Experts of a small language model: 335M tokens, 5541 steps.
Below are experts of layer 12 (counted from 0) of a mixture-of-experts language model. Rows are named router (the router's row for the expert), gate (a neuron's input weights, with its number), up (a neuron's input weights, with its number) and show model dimensions 0-159. Each number is 500 + 40 x the weight over its row's rms, rounded and kept within 0 to 999. Numbers have three digits each.
Before each expert's rows: a language model's description of what the expert responds to. This comes from a sample of Wikipedia text that the model never trained on.

# expert 30
What it handles: The preposition in and similar words before places or dates, such as Location in Syria, declared in 1993, in the 2009 season, plus colons after infobox labels.
router:508542440445524539516460460524499560541477572507464546502500520433431569510482560493562507530560450557510520474549445537531498530504454489539497496532571497433519460547424524437531495443495490485543528550494530565510519498419528628429421474524485518476514511509503550551538476538511478497568445501478482506433547522519500447548516539481450482566497487525506477471477506524500435491456418537487457544544532456522485500504554479434478450473582458540456489476537500450497439491532447
gate0:492505519466404470427470494534590461483432467473488567502489465442527534552498546482494516568497511484492555487463473489492533477530465503487490513533551483508515564484482474436501387487534500497479466523480466454514518506507485534468477508545534515459436366441508520524603588464468497504473497517552556561389549460524473512505496516428550548510517460542465564518545494538459513459509488504550518518429505448484449480528546579431575508507498482494495438485493497518488527567497505
up0:468480537468450478504550637473526501494487454424443471520484482518479525456510485487481533549474433527470480528405511461471520474500473500499505496504544507517478494510473572436517544522481431495555521560538453491539498495512393555424471452465546553571578400510474511516531534493509501567472601536518471476436556471569561530476497515418516448527504419503511548538518540488489494572500525495534483510462482539541531495482519505525460502512512507455536529456535493512406510535451482
gate1:537555530496453441554437556516494554479527514537488543481448416481505477483522583523534482522478469524513438475514562522489447497532489498515501510525482443469480488454529446507504454504514554486437514636528546559454559550528501577510496399493475430513495508525464442504515442504447534510514439546507545389563394525508496487485542500528528529482491556467546453470478542520462490483535450527456466480480546430528481451526550496499522535552463519519454507529464534552504557479437528
up1:491506495507507537475491516515508444505520495534562488461445517547472514427473506503506464440467519428464461453492495473486429618497462439549478517496483524494509528547473567599434429549474459530509469483530474508497449466522442550567500501532489516500540483520550581440519563529471508481484509439482460478516527540465510550429538460553398551532493477502528525494484533551558519584473516495423507484502583426569554484449529519490482499525509594497491539495496496518433497436561476
gate2:491539440519561537455534541558531554529456478510488427502464507499457474490528465471502431473630502445480452472437480466441473569472597460556504505550522493516458426490475456517558456477497494553531505578429445558528490458529454596529478515553485493553476522466526479500570529480516462452483492552508447533515577531449517476483561472477554460543529536490402520473541524511503498542461513532464555433499480501477501536478501525508484509564529495477512576494506511524421496499532463
up2:448480465533461495522491462430485489427483566504517462425522619559493546464458432520476495499474503515482524581567443471518489461560485532488469505498468512533505452527445505476479558622507559494495478506405530487529493468418480461519523547484520497489511485483468501491495514527455449557475494472500542472579507443526469516537457477597462572458447523409558528451513506521569529480514521525437541472494457515491488603510496481431514482466444467531525492529523455495446503500537472
gate3:515521484441618515464500538504503499521547514556471497506470474512450550523496525521509557569565461465558471478497474567483520567482519471530488488456498528427486429469457572457558456520454448455544512464544557480477447432500549485460477508530440523535464514556463489571426505542485536468500501445497466479576481414522452486564553483519439502554466455534480515474517499576464531468482541482449523568591491473556444519506488529480555507507502396537471516438545516504489526487508528
up3:526478518571544464450509529568512459480520484455509523479449544525502516560522433523534484433513553545492563555424443484460475468430495535489471500527521469549498509476459492421476484429448439491489499484578527514555566531466471507539519466455453504456542452515561478430575484519519466517451452506467441487469533452532557553511496528518603513544507492467527460555500483474487513434502403502577462541486482490466549514441507531479474556573488503458568547480536458472485491521496409
gate4:537494537434483491488495501452484532534495543492520560470572524544519445439499507508515468486442492548477542467519492497544518423546409496546523532514512546439498440509480521418503530461524490507502504406490508551455454525456498554510540592493513469472484511424449529509532475550488518469511438476513543349487486588515452505498530474544508479405524452472502474528502554472536468544469423426473415491539476540505486476483557494523532541461558477541474456571495498465485480560506462
up4:483472488510527478507520547535516475443512383472444441519454505500485532542480495518483536461475525475474480489489462479473504573519580565478493428433515406590496465493509492543485585545478496454448495534537522482495518441511495455469487464481450508473480528567514468485439539415514477462476604548500532546542504469451515541496497518526499499542490569461455514563530405545492496455593531551511483524480482478505547545536479498501540536537494535543481526462523572564431552446460570
gate5:502481531479493490568508507533566531488470561499516585492502542512507531488540417508543446523522474427480455458531489490488513457609432479532535571592456498491535480494472566471547492408514559440511521503505500541521490568503462507452532514487491536509474508526464530559549420492544523478514442467511459508455495494516514482494460502406455436493565483428510470450490425489520443486443488466432476514470527466495535481494481514403412544549548528482557457517457421454522467508497516
up5:490463407466480466491538509575590547466483540511527545511500550562539487458491472494512494521493572537451424453555502510533494355563453457497550500491543502526510443495536513456503492541500526480527519417502504568503443525476498461481542540468473471466482502517447554504463504456518473473499550453507525435488529538473511532503498495431478521449479488430527481548448446497551425486438451491400489571523593456529486483544507488533455534513533538499526512504473579487480421472476541

# expert 14
What it handles: Linking and auxiliary verbs after a subject, plus commas and and in running prose, such as was, been, being, became, is.
router:490488468456514520496503474565502489554519582523473544516541539403495519493417484564548482513515508535526562480479451481471507505532499512454414494526502478466611526459467528481502494458460480476507472547501562564570530525514502593471480516550466453482517488501543566505574533533548507485526487425442490463413485511518527423562512535481461562584495435561527483473485532530483497510527522561505474533445541425498456456492574485434473495497533456521500495493448447416517477522511427
gate0:495501524520498469518526378485434494576572450496471483542560521471504523470458492449510517531462513473488474479446557495501582520468536524482463475436563509485556515473516434533457521456505425488508491518569543471471481538526455495533486482531472447510519558515491570502578507513515509549553466397511470515437517408489468520501511505561497557451524433483533562538480461491539464501480519538444552418453526523486528531469550455452574490518439461462523474539499594507474518574549506
up0:544480493511484542527513485520524503499443490513574513489492487457518527475549515484542581478536475484551585564598545511381457545429443476480542503465514476482449520511546517439557405522486492533463541538493491537527452531549532511489486502428491593457548520430510502494487417571487522420485518506473458561490567540518516436480493453524447487551526465459508493464488544457482487517471465477555508521495461572595511532465440503521477478468533532519463439430486472531550502460502499
gate1:464461479473490548483533412542463506583458501492496526510512433462539497473466546549489529488563503486535489534471574436467537500421489503523490546443569518502518528541497526511513474451474509514559556521477497465492430542427440408498525571454486445538474477538466447479525549532543624444533503467496510476515446537473524461495559446563496585496434456476535533518507539575425524507491495552487461461480487516459464429433483557509473467503530491511461573527534458467484546491522494
up1:515494460460468513434491479509545481492548517420535402483500537465493494480506411495530549512493536432482474498508438517478464501514453595503438529480487524445531482523558498457569461457446421474544554480564519507507389538604495447501523516535467508498494489505488498474513476497551455471501511503503491555552577457512485447519576497474458510486469453522484435546519527554488478554536443482533469508503553472493524483537542530509557623558563518471516449491426499525522428512528461
gate2:490515442435557438508530588486550453551453489483494510425499473560508474460454510546511479468433536468449479439490489451519517448549466557437544507525519425458474538532587481444491496496384515488535593491521467549548556424527479547508507469520444495536530495514550479516563560495433535491474510519521519500469527548558505485461526525501490466462534407546467492520478565525495499586541545499423550475450542560469463546513545460521489446526492501461497516488501477471558511480537494
up2:524463506555521455508423544494481518478549386464507530480533454504467488549491609460495544515483449469480483533468541527467483535485538458525526522480430539566493437514531475552542510519518468495429526522562439552510562449493520537513490524467533504532466554521500465508540513536466531500492508567479546484430470456516500529502457484556513513478459476476637510466464530520488482464527523446534521521503520392581464488464591517543526472523437503477531473388571543521469528498478474
gate3:552453483545517414496482510476529596498494551470528501562519523543485456520475511514490457466461505509515450470571476433448459462585529489394449523521477520452517466454549534486551537480491498498495475538528459559548497459478447567496513561528549514483537494474441457529454498540592513511546508499448564484456512571559490523484426494496509474546537478421492473495510593524525505506593484388484458514517499547556471499450521560539444526490494496513548496452555485472491424488475494
up3:522509452461453519483502440468518541541545488482489414510461487504514456415515480521476554469497450497482526487491428475528533526501569459414433524591503574494463503516491538535445519481448564472486439495506440510503530511494493458464513524466444497489475526580508545520478505491572504567490544492456484494532533580447481566553592563504513552506461479543495556517535490500420579557527495510558481526487489445496450426433594522512414578441481490514505492478494488512457485508532495
gate4:540532462412580509474531457500418452550454522546569491587488434472510475465427449515508498494492535504488531492425500464545497523532496549490481559482582548499475577504526475482507514443496544471560468492505485447482484492553498545505499554478542492538584509479560495483443570481500524493539527486448479552561378495550415436520468478455563509474500505497437538567447416480525506501517557502507506476530509496494491492494474438444528471525456563493537549547522550448536496498476467
up4:524518485390492515527530498498510432528495546487465524549451482446494509496460552530509505481526501548521527580472474456463508508613489437490535492532551458450513531508445464496479506504546515486441512499527477543494451463565513527450480432405563558551500483525622525460518483546455495550492496525533470459491420529560444472514548500444601513520434583480514546505483477556502488478518521456512493500520469534517440476521571488452455496539479534526510467562397487498521543530457530
gate5:518446500525489542472496542515479489504389507478462477459463402475524496445492503474491518528545481524448484479512625508506529499495514547595479473449481588513439522476475527507512483483471494485512540563392570491513526536415490477479494448531432528580484462502520528448493542495507492510439567522487432504471555539428552587467517514498497531566532443506491499454499528424480512559542473556528556501526562577471466550494511477474562498496501490477435498505472469450468511543532536
up5:434471479447479500467517559523532478512518476501472509483465486522485496575483545506525505521575438568493433412492419525508441505546490483579534481550463504526495508536486482578478513511555482464525450523512507505512503531494525518493498436447470586492454510581547487458520436495463456549552495505504512391480487522482589533500533571464532538459510529574457504506518520547514574519499482415571486469494465437505492413482552542527435543540514415485536501519490488442438453504536450

# expert 1
What it handles: Pipes between table header cells and astronomy survey rows, plus common adjectives and function words in prose, such as new, national, the.
router:529506501541521511544495429523543541580493547528494530462507584437448536513440502506520534504573500521568546533512439537490503541480459497460466459513513464484550476509486531424548447449426505513484438537493562544555567528543502533475429458524495499470506502452539504499563440539541484454475461446500585426463530511504513458541484541506463549553510434551522430457472498513554500451460484551489469574470541464498492525510562492434500466496539438559470530455439457464570462515522440
gate0:490507442502509449448467508498542432476482511459498533442435504469545542519528465515497530506544528532490534484541464571530545447459445550503480498508516501551558588432453470478502449441546541502422529545517519508522522534546461474477494389514494492496464509494555526471585478577519483431479584433508456449499555518569500436553495550431500531490506502492440500486464471527469458494488478548484439553490507498531448467435474486529448507557567505502562512418483482456575502483492581
up0:445498480486537457440497499477506548458463518503558481471490545513535565504513496530493484495540517530498518557505441479575597469438475498526497435514575515524547543466508413392512456485523524556526453522523480528479506514531451420484500435533538519466465522468522476476519424505555501447427555477521523500492484529500502476586511563397477484491472516453448547528447515546578506376459512470494480558474483508487484468497502431464468507532595479531558436469527494492551508527505528
gate1:435493475464579429536487468471529479499535532495498439486452478547456492531491442495491533509533566468487489587499508449521518550483506472497569501491489484498502551476506485581524388486516485455573483533597465527477476432551518430498492454456528476508576516519564520540499485549494549488506500448519528560494572432523496540488446512375496452533534473537516448548520521535526436523528586522451516533529498431405470527486515509449479571465497522471504513547458474519547505518481452
up1:542496472519512496558483573533550546504555504532510498482612493562469470510486564469493571472466436505431509548552511560528462488489499520494495488462472549466469465514465519500472560553458499498544531525577528440528420442521441478437493513518499419534530497575537501490460519490515494592445460423502522521477558500437547467488498526447439471515501441492551482482488432477488506523502519507490435506494515512509468532513548475462494464454523456515448432429421597512526508433515591
gate2:521495460504507497524502500541532540484518534512432507465508527528517485538514384474496562424482529506457492434537553503478481509486517522609427456434436563496514483470484443469539481432498479518486574483467550569496490462514495543497525508432479520449507494518508512480511506450502459483431477509521449372547540504516524433570466583451529529522489468542507481413535532416527508552482457545488439531459547486472522487516447472475476432504453483436542546519490574503474539556472538
up2:480537504489510418526497468480481544500491528560399447526546520548536488484431438487504622493483497529487497470538473450508511532439467439521446473481440494456537503432465493475570481456505471482504552472446575518496494416494491515477524468412548526457532508495469503493541478501511462450432481470525454422550569474544508447523496581519522523552539437492468505459519495513508549528435476559463455628519506535511548441513513477511515466489564540484573572512474493473516485476468495
gate3:517473591503453518512531504473460564509498549484525500522515564461469487495566453503487588489531525467557588509480501449495429568471544544441471473605481529481480507548513452522470521510564473524480535485461586458522470534523540524549507512474522459484440534560471507487442531513535569478528502435514456523392546451474506465527445437476526517468472500494532489455525448427509494473406436530496498449541546529448421496541486523502572413476517445502509545487499453472489515524501531
up3:513528461519524448479515545466514437483587453446536479515466428485496467503560447480508496510576489486437496519489493529439521464530467469498531499495501501510503513503486518415539547538541521477515467478482341540537523454531506446481512560531486559562547503528538491483503493467387538542452496461470572412604479510526504513493505530477516469549545555546509468512550556466482491456499492457490518477553590491546498567477484519545497470468448498470519498448494506501520431583471576
gate4:457492544540552529521578437519491526493463474519459504500583473443487524509502545445465550525511468525454518508501411524509498544435535486371531513471442499472542462395550549474570543464545536570521536496554510502549544473532500550491486504507489484532567573508555513516528472506522434534479497513499558510476508489456491499478530484497502447537566519481423479483525473500502473493517505426579484530394440518499507494529439504462467499503525449593456461486541559543477522429525442
up4:485523514524465534470461472478484472554503487527437535508486528503456486456540506498490350470460534492572569508499469432518495457481558498413545526525479510473521500474502516484512469428551530543570489526402548595503491524518456464508533542533565482527369547499573528448577540493515535468496528521494504554469438448425533495447529516485456530462461503504468461570543480558527544455511521503508519500463503458467561519517498466465493555460525451505507468556579476494470486526513526
gate5:497456498565495547527503465563465544544523504488553585517480514502483499478408509528484463466529489514540493523493499522496534517545488504509533507563533487488478468451537548492457523468459549578496411478636423500525487516491523515512515554507497509474518500421456468484500533451468554543483453525478547512466542445535471477567555525462519529474493464539576531546530456457547558421529404522476492457583462429542465588520492501482500556531487496543459505440461439447516510468427473
up5:483487498423471529499466555505530515458517510494534519438451429465452510532500540460495538470409557565481429487431571456481452456503476541484578534469510520485534498522452476523530476494460523483504570560481535563385584481497468481518490448465463552473538620516515584537509470525487511533462560522502446495459495524432459453434500449418546522482542521551478455503473573510519516490425518474469512487526515519508500542508478469508499466451495434496543501425518510520513512531573526

# expert 6
What it handles: Short values in infoboxes, tables and taxonomy lists, such as Division I, Least Concern, LC, 1.68 m, closing brackets in (Gls), and ranking numbers.
router:518508521492537514533488496515518517538488496514528506510497524414436577467462506504573508483520509511504525494535419490494509505547537532416500425523468525458511447536439535448518507426462456572485516567534553521551504513533537584444409525548509481496533472499576553474546514504541450560464465463456532465422476506564542421521434562533453573515524483576549470515498511559583505451476484527504507545490517461501493524490533464472514464532481530495513561444466427463488434516524413
gate0:479529422469423509514501485563501504494563481460482504495528456490545541515451463486497473446458505515526510554491455492485546473501540565536622456575459453456538517561543509448434501518527541489529523492491498497529491513475515499468475461567483529500602521560454469468463513441488459555500511563509578577443527573510476530463423513448573535471514483585564456540481403523544453494491524505491436551492453531520451539462496529485508495549475474505554529469418513521497564512490515
up0:495544423471448485514496478577469421508414564412501476495441437529500565441544499500510475548541448487453488535524528483441470557479566527502484548421483530534451510548460501538573513540498401548469512481529530489520483439568553509445518474496541461490469527458567526539458517488570525497503541511504533430543515501411537471417545529455493508552548508507477495461509506528472497543528502549498513429503547466522499481481484537412438524523509525561542465520560475500436525466484492
gate1:449495527496494472458499501453474496476509468446519489511570585540526514454451492510466467446470519464601474481528558512547431551450577530429508479558515532557540489424574478543482506485497531498506525449527537493533490521519506523498458530491479462571544570568459512547484488493456445435568538499506519530461487529506440459479507496554474575573508471397569501486425488432492450511493522578467515491426491486437467505503500542515544435479521521521548545523452443427486518470538504
up1:475564484467403451508511510468491538530491494459529495569456511508583484473531495534474564541555462485473507413508476480471544486501465457491542491507524456443479451506462471566450492472538492572455483461551442518417519521529482506477462491518550590493593518502564498519517447561479488545452570491496463504566554458533540511501452532469509529477491466563429516508535508524492470519487355482524547569511494464504497544430479476545513597509473503478491488560494518542511545458449451
gate2:458496460492510537444571522491479505483440513519545511492475453450478610506513547457513487440466488483547578450517510511516513550495527467436503438525506480542513482523456433579494517488411606509493474499488560472522519484458543470527492547525535477501479569501541502499514597465453417477524446611473486550477507474473531488504515567514495553528539501466469507512483510565535564537458470471562517463471520452489461494426456559472545513619527502460500535452504495460529457445526534
up2:501453499562558476551399454522482519584481477427497561438448499460491533547479460537517450523480526492471489532490456516544499570484483458512546520476531501522565449452505440559506527499468473499504513542537532533416511577446505529508504505423489485545506533429487558490478432441519454525531543497479447438488537460557396463463491477554475502503476534501506466537522457483537497487581495510532473493508449541482494482405511475533551426588550455482513522429549459553449493472501481
gate3:488449483480506541555580535536455500565495509541533554508482468466528485567445508507510431519452489551510520458563525541503555504521540500542510464419569497509411477539473510479482510476460548477464530544515509485499568530506540462465494466569470390505566474525455408450507450479451530574533494528526559521369492507546550442488551478489511492530505472521465488466438488524457521487434526497486501476537487466536456475556484517528512493514557519512552459489533482486547472482640496
up3:468511469466540448549482509459483523511538486474412447511494420482525495460487489502491464521527545506544506534543476484527447553546467508521510548434506474550529545459502482440570483473477468440514474545489487586491530473482503557498479530427503514446385522529513522528541516521488523525532492506549480417529492579595490517514489533507542446507433519440417526454521473499423541493556508555517526508441568486558455429519537425567524506465510512517359535516505472475500475506471528
gate4:528452435503546459496503485466458504396375510485530445520519517570462444501474541486507475450504434482471463534504419470558500493465548542462503473481433494510465510507504549495464526553501456486437554487546559468530543472477541485510477499469432531489512548547483491501470500549554534585505401547497484517531558528436488631441513495535480509504533450502529522501540543530566476429557521455457553501559499444490535559489524465503521513505531487515447456508484500465557470477575508
up4:483549413455514545524524576524503436480531504549499531532494499523449478538506481412525453544478560515498495500485545543439442449571533583436468569472457536493499485501519515500368474481489502546494472580510422531460544559492490472528546541527573434544511455482501510444532510474517475521564491514471514458467574438477531511522481420519509494483534543465468487487528515457520483494468508527481484405503590497532503490447494584490522466438503544468522525420479438508482501544471469
gate5:444560513495524490481453606566475443523551544497478492460470546412478441440537508488497473542487468583443506491577461488540505427506545521433503497516520518465489474537536473474503488524547501529526414540530589500536462461490545567488483497455472491440513511452478462516571529500504480436508536476507538472464511581515462522496461518470493535541566489502461506488502489433539435474574513545478531514438465471547446474505525496479493396425519494527611489517521525501423480478480443
up5:551437454519589462525475590558461500472497503520500493452470533439480552536544493506514538489535461446441384485462438507494477468462505440450472444510526554473523498527491509506496476458491478523508521496534552525474486533502527504512498539447558506551541507510467519552548553540507465529503513509449612523497486516490602533448421446528444509469504497521446499518512448477535571532480566472516410549479486509525493546604485525542482530478456565473559467495439495553466432499437488

# expert 5
What it handles: Capital-letter initials and the periods after them, plus early pieces of personal and place names, such as A. B. M., K'ab'ul, Wal'ter'.
router:487556519559471509483508465579503493525509532519501496548534514509461585510483477522607478486517567563567513478486484560461549494478469490543503476527505476449509487506510534504490518456417428502409506542482568501539458533535493549465377519577437487505494482481512553501567512525504496524514440470433499507397485511565498509571514544478523495508427462555550449509433526473457503521484489478486421556511585472471473503531576482475511563491496522560471484429469486445496482474539456
gate0:524583518535457472526485423501470480527526549519531477502468499470451487477394548502482422549505549501458495498530488562445550393494525465495523493560482398514535539495488475488526506503446473509417471578440525483445472473441553498514519537445503487567529521497529501485530551504526476434475523508453563478491537518512552522533529536482514469428457464486544590442435525544483501517534461521438507516481564511444556553500547463508529530584503546525451552488504598461514488457493495
up0:468534435543508499428553512460531506524531438524567445487518495473414460547552539527523531511468496551452491476517533564551528490491482428511504525525540495509533454488490447473446451566531531531470471532492517468540504550506447450482451499459514569513485489525506461528530499551455500490530503469491509476558483465536518485491502546439493496517508521440517481513522490464460495608411428428600466502519363527485493595469536454515531507440463491567486561602530467499506523469531504
gate1:512463558524404529488485475581527500458470522532496457550473444471533547487482553413470485531434542476511515497419423468442467443452494506558571525524486532499489532526458501510498493473431452531487500497485523540509494509524535563496485470557534496541553503550567580474489445488525574532519529533516441479413445505520414520582429512526483486449523440473535553512490453476527401468462485484528465526551519516458488521478499545489530478581553493563499474489595475501518523549504514
up1:544459466445489533511474528564513521472513493375495494575499520486493477517534521499499499554486485549486530512462440515511545469618515504525498503524494551465494489452522445596543577559505410470504487475527522556447421535542632535501500479517473508514429557438479531502451455490491474543532480444544511518538507485473470555558450506485515497491443477499479504514469455460459507533491462473526478539425427560511518527484519532550453536507519499540423544498548441476548502422455468
gate2:558510540546513488472512480551466405509550528517521514573435451505500526492496519411475474574504531544454518514457459451508602511468434508479511422464412456516500555467452465482479521503548477518452500473554486488499535466617508555480469460498528463516511538546482453508545516540562473501597450407509551548462413517483519471495518494524548487493557507515548533538564466473498489549476440521445495478536453530521540513524490574438454552479495506479480474464550489437510470552503514
up2:501480521462499442487446512540450529449460534546564454445575557482484498556513490504514493422546513460577433520441509513544535457479488519487512544469483504538490490540552520447498480493494537485549525535473500492461506499491472509495497472484528634507535513443548557498458527463505509523481521571457423471537550497532543539521483411498448468536441494496572522495593477409496486483470593554468525539532474507525474487518473520467524447599531423457567516426517451487473507447535485
gate3:501560456552552470493564458460549538554538512401499523503491472495521529479489493527522463476618508422435520523507518588531514480493538436554459492424473514474456454510502487533570478484481443485470488445526539514461493529495446476501456517448489483526543485587470454509561553583467429530455458553444503503450469478439545441517423442501503532525548480476574486530505528527528394473490566531506518513478521490506471493516549550467513488526496511451550466556489529530465514418530497
up3:438499523470516460472465449511485467477487534419500455503427490494503443561472457486544480532509556515513521566478502516478553520614525516469603478564490474559428474542460540482545518558523504527489429543506475576523508507518525479505531513447435505489502452513475457473472538531604453408497421485504586524435477486502577504540469467507513540475473482461453545478488516533512513525497529525484579527497472492531371520504420464526540478481494501483500483468486468515496466596530519
gate4:517468498486432490435510516579414514540498502538473509497482525472380468489493493478496531528508485519491523504475527517513592456542488510492523448426475482580441447498484449490469473527575496483542548489512508497513526515490528537514473533515501546452506418480537568492493487548579477525437507483495490533493441461473593442480528474514524578518459426544487378521510532391472523505502486540529529493567508546556503456527546462540407552454497535486511559549553513453461486483475488
up4:466479517470484467482417511533594603462487406445526484485480462479415500475536397500536519615491465548491432492466504511498492444459506533460531487542483571473469437514464453509524445570492497496485474575534502508541553529534477476490518543531490493540565480485480518472432439528530528495505463539466497585506465560445514499479455499472504467504516499473494547501551547588469444539563454489488518521525546518518502508519451533496503477465497513526514575491503539384509458547549550
gate5:421520505483574436532511518523438518543494446553502588458465456529505469447544564537506501534513462547444482533553461410465478457490613546440517464529558487500554532504498480501453475495447535518533501479499483520501494504515490516443478497503502450491523520546506473566502525528553447537459511539539573424487537517549434465515493532480419494499495528495460502478443511444495499508607524458525537529450502492573482521456484475493528548573531477502432422463581587499481470547475458
up5:489432479550468534542569561589445536556488487470488541488493461496501406514504543521489565498477588563459522476513518491470463481490421460464469386526531507574517484478471492465565497441432492517505387543492459457504484472456487479549517463515554529439470424496524452525515473502516447584476571545460496504528567559543490559551529501482511497481459472495469556487473477519469476542538438456466473535470501513489550532452524514527466548532549552510473538450519503443483477482481554

# expert 11
What it handles: Mid-word letter pieces inside names and compounds, plus words like World, State, College and years in lists, such as Ash'k'elon, After'n'oon.
router:527435529528502527513476468549494502557494497519501546552457560407463531497475496475574504495535505563509503474499445528504512547536495556490451451537505488485607522481435557383533523424446408513484465542485511572568489511475519524432416508524476516528545478519573532529502469511593457548586505441449522436527531508490533500519442532522474499506461489566556462494539523563511461499527451480423445518483505480463459521555497473479483486472523534502483438522440471466509452522537501
gate0:463465500494379519454583425463559514547516521492487574546495526471497519586537465472508482452507524503509480492428539466490536455464599541475592442532479485507549503398456504529473513507451492525542461461527570497468434506453483512475478380549519487497531519501524514564477517581506474511511553485479508418503450495400524518446481540512537473466446483501493483517525490552542464561485498449468453549481507541467503483514471493495464545445546518493502471512550544441527563496514515
up0:481527502513543422447500444457495542495541537524526560509457509455537494493463435471513450492573443531519427517529476445504451512478475490611540571472603531540453474451454445459477439447524460523526464471539492527510535501492522519491523521543562450523539537563475443488527428573542464473560516500493570464484441408448525534504455516478475465540503477472464509528538440494436484536450482459492508541387455492516468527518492521463517579562469566486470494483504537492506484476496534
gate1:467433536465483493538529505608474460533529458486497491572489513474502592507437500494505520534482507456461548462550467458503487505471502520495486506462553507490549533566459535439523532461525493462405472456485465564517478599589561491451473391524524462429518484496477483508527527511540462438561560486500432449511541410560502502470500490544541524470541499540494493482478456464486468502466472457522499546480533495538541513421508435522473516513561523427559519587555509498513543448528495
up1:413487491543505483489509442477559479467482495453498579576471458429495516499533519540478500479427526552486423488558529476514489526520549559530486566374493508455484402585491506587487527514451491519524493471489495425433529433460526508529481495514539524537474525472598467507544501478535496419489475447495534519514508459456572486508552540546528503510505494459487429511480498494480537561500530491477565473569566548422537507502529509533470430467548514527548495485498465459475464516563488
gate2:496483562507449478541480574631489480529518522531449515523521534455456472550486544486504466566476553486465482468512456442535527536496502456454472479497467508485573561495497487472476466504439482539500476471461492548558541488460507529435491481509469464533511482553584513519586503500501464455637523497456508537492528495392441535437510595575471460494468491496488464415524557474500473489534515502411544472491472494515459554498496459523489535589501500484511539548440524516497457467474462
up2:539448538450484546465471556525529476466456485532519477505529573509468500499494472548521459518562476478466492532481477448505451452531446465549534499534498568472481456432533410475445547464489473544568493510474467609449545548427477570448483484502434460508567492495455520571520427498530511504566504567496414429523517458544544511461506510511538486508444541514528497454557514461537499527555522459460521562504495465426448542439453534541443518489585459519501488533522531533535468525532470
gate3:471454432547473511477474538463489554534507503492531557488512458527535493534488538518567496489504472585459412488476512545531505536468473517482513498520563498468573544461520514455527476502427520531515585494504523448565438448515593445544509478527468436532467490491540535496503452518457501457563564504481525478518549470419500480535484564442441501484545548530448407513480473554474545471562545534522478498552466509475518529564486494451492521430401495503425495493440570464578445502478501
up3:497524505531527441561518522503506486550525523497528496481543510508465455534503402478498508512541479546457549480533454518533491512487534469508516503438391508521500449468525546539466462477537541446518565573466501565526481474443615481529492530459498450463435545501527496522533456456403526523492518536443541505463525447545564424519526519469442460495525473517569521505454533495540520487450391436458572448501467552555479497498525440523516454598470523460484573491490470525507504436518508
gate4:535556507521426489484523425581443553526406519543417481473466484579522590481481466566516536504482497553460530493501458492416509520511505472528508502527483533539476622524495468469473535448494471464482511495475488604550429566535432518495459509551470525519528539499495572466527476533496514495531523490464615442509509485530485546491420544503483498482567528507507466459494408508517495501451471455484467485572519472489449490504531435534496448487530533464518486447572514513462471485515519
up4:474540468482514549477551587512477543488454463517503471504483485511500502505528498544533475476447476575517569449550497513493522494408578554464505496455469431476478557501465513540453449569484466480513544484530499505556533440541501493546501511516458615510556527558489582459500457492475572524561474464459477476506456553447497524560533491445538493494411448481499521494544429567500429548526474471482434513481565500455475444545485542470451420461541460443518527495537449467488511445536482
gate5:426539455469491495561493544521441448534516515405491545476557470438533524466529468480529453511566519546538536515566512528558467537472492501428534478442450492503556492501467523503460492442490478531519501512436560500588449435472480460434455481485441529547473475550511454540519517532524581518517540496450527513503543501485574497531508496477485511492488450463513512490466539524531457507500378563529385494469477469585412565566487516487532510515464515480529483514444537551487450528546480
up5:449513542553512478432560520493513495503526472432502501530568518522450525488504500536500501541536551534488431568588471551502479540485553452440509443423549525479534485456513427473541564440501470555427438498481523459473466499491540459513506538401578484501459567459496483495470488519504527457485529453488525504501513517551564504507500481508526530512503466517526468540484568461524475511492491547587416489548438446452525585398477570474499507495490495425483502439452493517423497555520525